Below are experts of layer 3 (counted from 0) of a mixture-of-experts language model. Rows are named router (the router's row for the expert), gate (a neuron's input weights, with its number), up (a neuron's input weights, with its number) and show model dimensions 0-127. Each number is 128 + 32 x the weight over its row's rms, rounded and kept within 0 to 255. Numbers have three digits each.
After each expert's rows: "gets" lists some tokens that make up at least twice as much of what it gets as of all text. This comes from a sample of Wikipedia text that the model never trained on. Tokens count by the router's weight.

# expert 23
router:170107134163168104132138098113120123087074077115162143133036170150129123130118125117120132102111059124092130144113120216130155147120099127115077090145140146135118175120158133132111136178096129094134172094087123133131100156184143133141184134070132161104094106119113110181120081149176114132171146073136151045144118139164113095167135079096153035129146111157171172200149146154124144076111
gate0:166071120172112109138102155176182061084125157166119092137076091111039154090121162137130106135120047089162151122164135124061112108173164083083085108136079105153122165117157133137143062140175160186144129197112112159095123099126130130141137205070133169145110132120130130144087126124127126093156127146078144138135117120178158108135202129116178079116150117117126143128160087134141131150155
up0:132111120143138123130096163209141076094111138168148147151106114090034148102104217141139136129154059107146145144149148156138142127179170144054137083126059140171127133098108113139132136192162183150138155161063111132097092127159148139180113149125174151152130125099179170097108144076133128135124100153153158149135077109182148091151170101082140083077135095139135168141173146146102140090141
gets: " on", " by", " of", " with", " at", " from"

# expert 6
router:139101159126138110096118144095086117126111107150169110128036145179155115108115099107138082120144083135146156127105112190149144161110124120149111108181145162139164174124187155105142138135181158059107156067110119201117135183160159142129127146066145161111093179144139064199088078164144138104151071112158110044165105118109128083144138112120187087139099096132121129111126130136086152074146
gate3:128126143142176145105157132203100138077083115107126093118134153146120205084124137140123111229126114195119117095171120109199116101103128064121174150098126086138087115157138173080116165121137141130114150082178143114169169146165149182127126178103152206145114156121125123094113136108158108118101137144136166108187095076122105185172107072124105155104096188090157170130105098121119110114130
up3:113154165173140176116170151121092159138112132078131082150148116133153120133131158189149153138117094127191025102112063105162082080138046105127145083120145103138144144108115085158184159169133127144143181204199142104134168123110126106172141092150157159143106147134118159136155160162126117141141135188219168083109150119098115109100115111149093147183125126128114121097141088126081162109116
gets: " the", " The", "The", "the", " entire", " nearby"

# expert 26
router:108113163145188089164130146129092119067109094160137143126096177115137127120145158095150122096074100206149153165123126165151129151162094149171111085156133184140128170094207109132158121152095144123108190065117086137151102126183121125160146142100124161103101128134124098177119132130112198103180103101175066062151184072116168109079113082116155095106098106124136181166146118164100148094124
gate0:081132120128177112059147079147156153091103132144148121134169193161112136115140138077153128183141129151114159109143150151116131103084115093184102173156131133137177120120109132088153140157126125082185090124129149136147112127082087106101141144115054135124122174128193121106193153188132118143141134093168085135142154199109088151150141142049154097114145125121093038137093082089137101093206
up0:124156130108082133139105098130129153080172103135079113177091153099150150160080089157084096093140132147180050144145127139128188090154115139182136090162144095171130128069116115122105144130172141165066098112115159150175094117167098115135079080119080118148167116114105110179098146161143150123125174148143098129136109099114113136192070135207136125140142125038144129137069171165080148083160
gets: "s", "es", "ers", " people", " they", " members"

# expert 12
router:135086130141168070117117115138126081148114075135125115061078158107162127105136145100159093130115123165148163154101110184104171124117097130126103142170090176130126162112157132109105123164132165092182099111090090167130120127192136107115154126083138153107111144091117049152106106150130181071211047113128075092129143055123183098136136087131149072071135109104099167163172140126130132091170
gate0:068113167087164110141125075130077149076107080133151064110087120130177143123118108146094154144139085043095147124140093152099130129122086154097127086099104154122080086156123110073139098096153128173092102188103147167120096092143185067110135146153094075127165167140190152174147079115111074113085129128126107129122131122196133122155137064140160162097147122112172151149166141130081091111168
up0:157152066149130074160083130150114132103117131143187138216139129171110082137114173167085100139150111175090152103079109132123160158080152093190084135133122108087119156120137185122070130130146144178181100087133167159118190184113181109082112121081151149130076157135135114127106151161170137160081123105142144121112125107131134169106145069136119076094132187116082095174171112095123182136150
gets: "y", "on", "ion", "l", "r", "e"

# expert 34
router:104142132110128133102121131111071134149145077141147117135121104133180134098115131164122108126095116149118192168085111236086147172096072125117111136142169164112120136078169124153141084135142168109121092111101143120117145160121140150119150136078085129107181153058112100157082084105134075081204106097104077068097070059160138111122130098122157043117156108143110129136173162104128146070127
gate0:126109142092137101155170161162164100094108118159093137090099134141109120127102062126094094111148098112134105093090151154167134144113155125135143184177139093141178152166109131096139096123153131110108132069060098057143146147125090069093138082196094142139117126040128032108066195086075158108124151115125141143109121129095133124100159144082170152126167118114139175152167091100165152084132
up0:143155134143099116140069120111079156081158058088077190125130141116215147177154107146174156163135216136088102150074120066068182125089127118082130158084145136076103145108122072101087114116134131162148086115177171126090125141106138141146130178110181159122191132162138143153151100149149152166151153095159087115136146103144127140130070091133166133148112093122116133141098102122088083162129
gets: "se", "de", "ing", "ne", "te", "ke"

# expert 9
router:120108133160138067054131086135146121130115093182208125108047179185162117167137093170098101118121112135141156175145105164096125160111093142174105112133177139106148144129169145177170126148144144089157101096106123143141115143160113178137112173066133187074113107104101109132113117140120165129180093110186094125127112121120126065151156152091172099088144103150135176213131131125126177072146
gate0:134138110152120096097160067144148093176127126107155134086139148118121068146168127192164110111104106151167111142147101120202128064151077177165179128124125123146119143119136208161090088104170132074175176100077119136158181151172112080149118144135091130126095062131163143081138113119150129139101069091136078103183133119142146094114139095093114173073142116207112158064130135130143104145125
up0:086076118217128112145116124088140139070068160114112146117143120096078196098094140105148149134076174129100118136113128167082107124179174119114090114150110135160152110116096120173115167171124111124183134137234154139093101130121143156204138142097059190132102142165162118127120122136138080147150110185116135186057140153122103131120114118081073137120079139072169127141109113119133137133120
gets: " John", "y", "a", "o", "e", "ie"

# expert 46
router:105096145177165097150124117104071081160110091179173138083108150177161071176114129177102114110118082209133155212076109158099156125127105135135113093171149141122094138160172142130132132157143155114104160102121117175102074132161114146141136185077114158133100169128107115159120132175153133175156108129141127109138172091084114104123124068073147068091124090178089145146149130150068197129126
gate2:060146182146099094109079128129201114122150145159077120094160155147092174127187154106161185075101108168185094118099142165135147162168111081153152090135083144137119133088113135123120146149158125226173141093149150132157104089117162136131154098120115120132117146120143152183143145117169160107186116184084143109190158160186104110084121136104137194080160148063096133123109124134123091120143
up2:104135134103151118131132145106103163126132114100120043111108065091105113115139069125125145178098151094149161109125165174118148097146109075077101144159136108182116149135122147099142097083157136153095086130099172053076106183135135165167179164143137165126155098124131149137169098157164079121138164134111064117060134141100162164085060189123147151137084082108117087150165138212145138138097
gets: "s", " The", " I", "The", " You", " Me"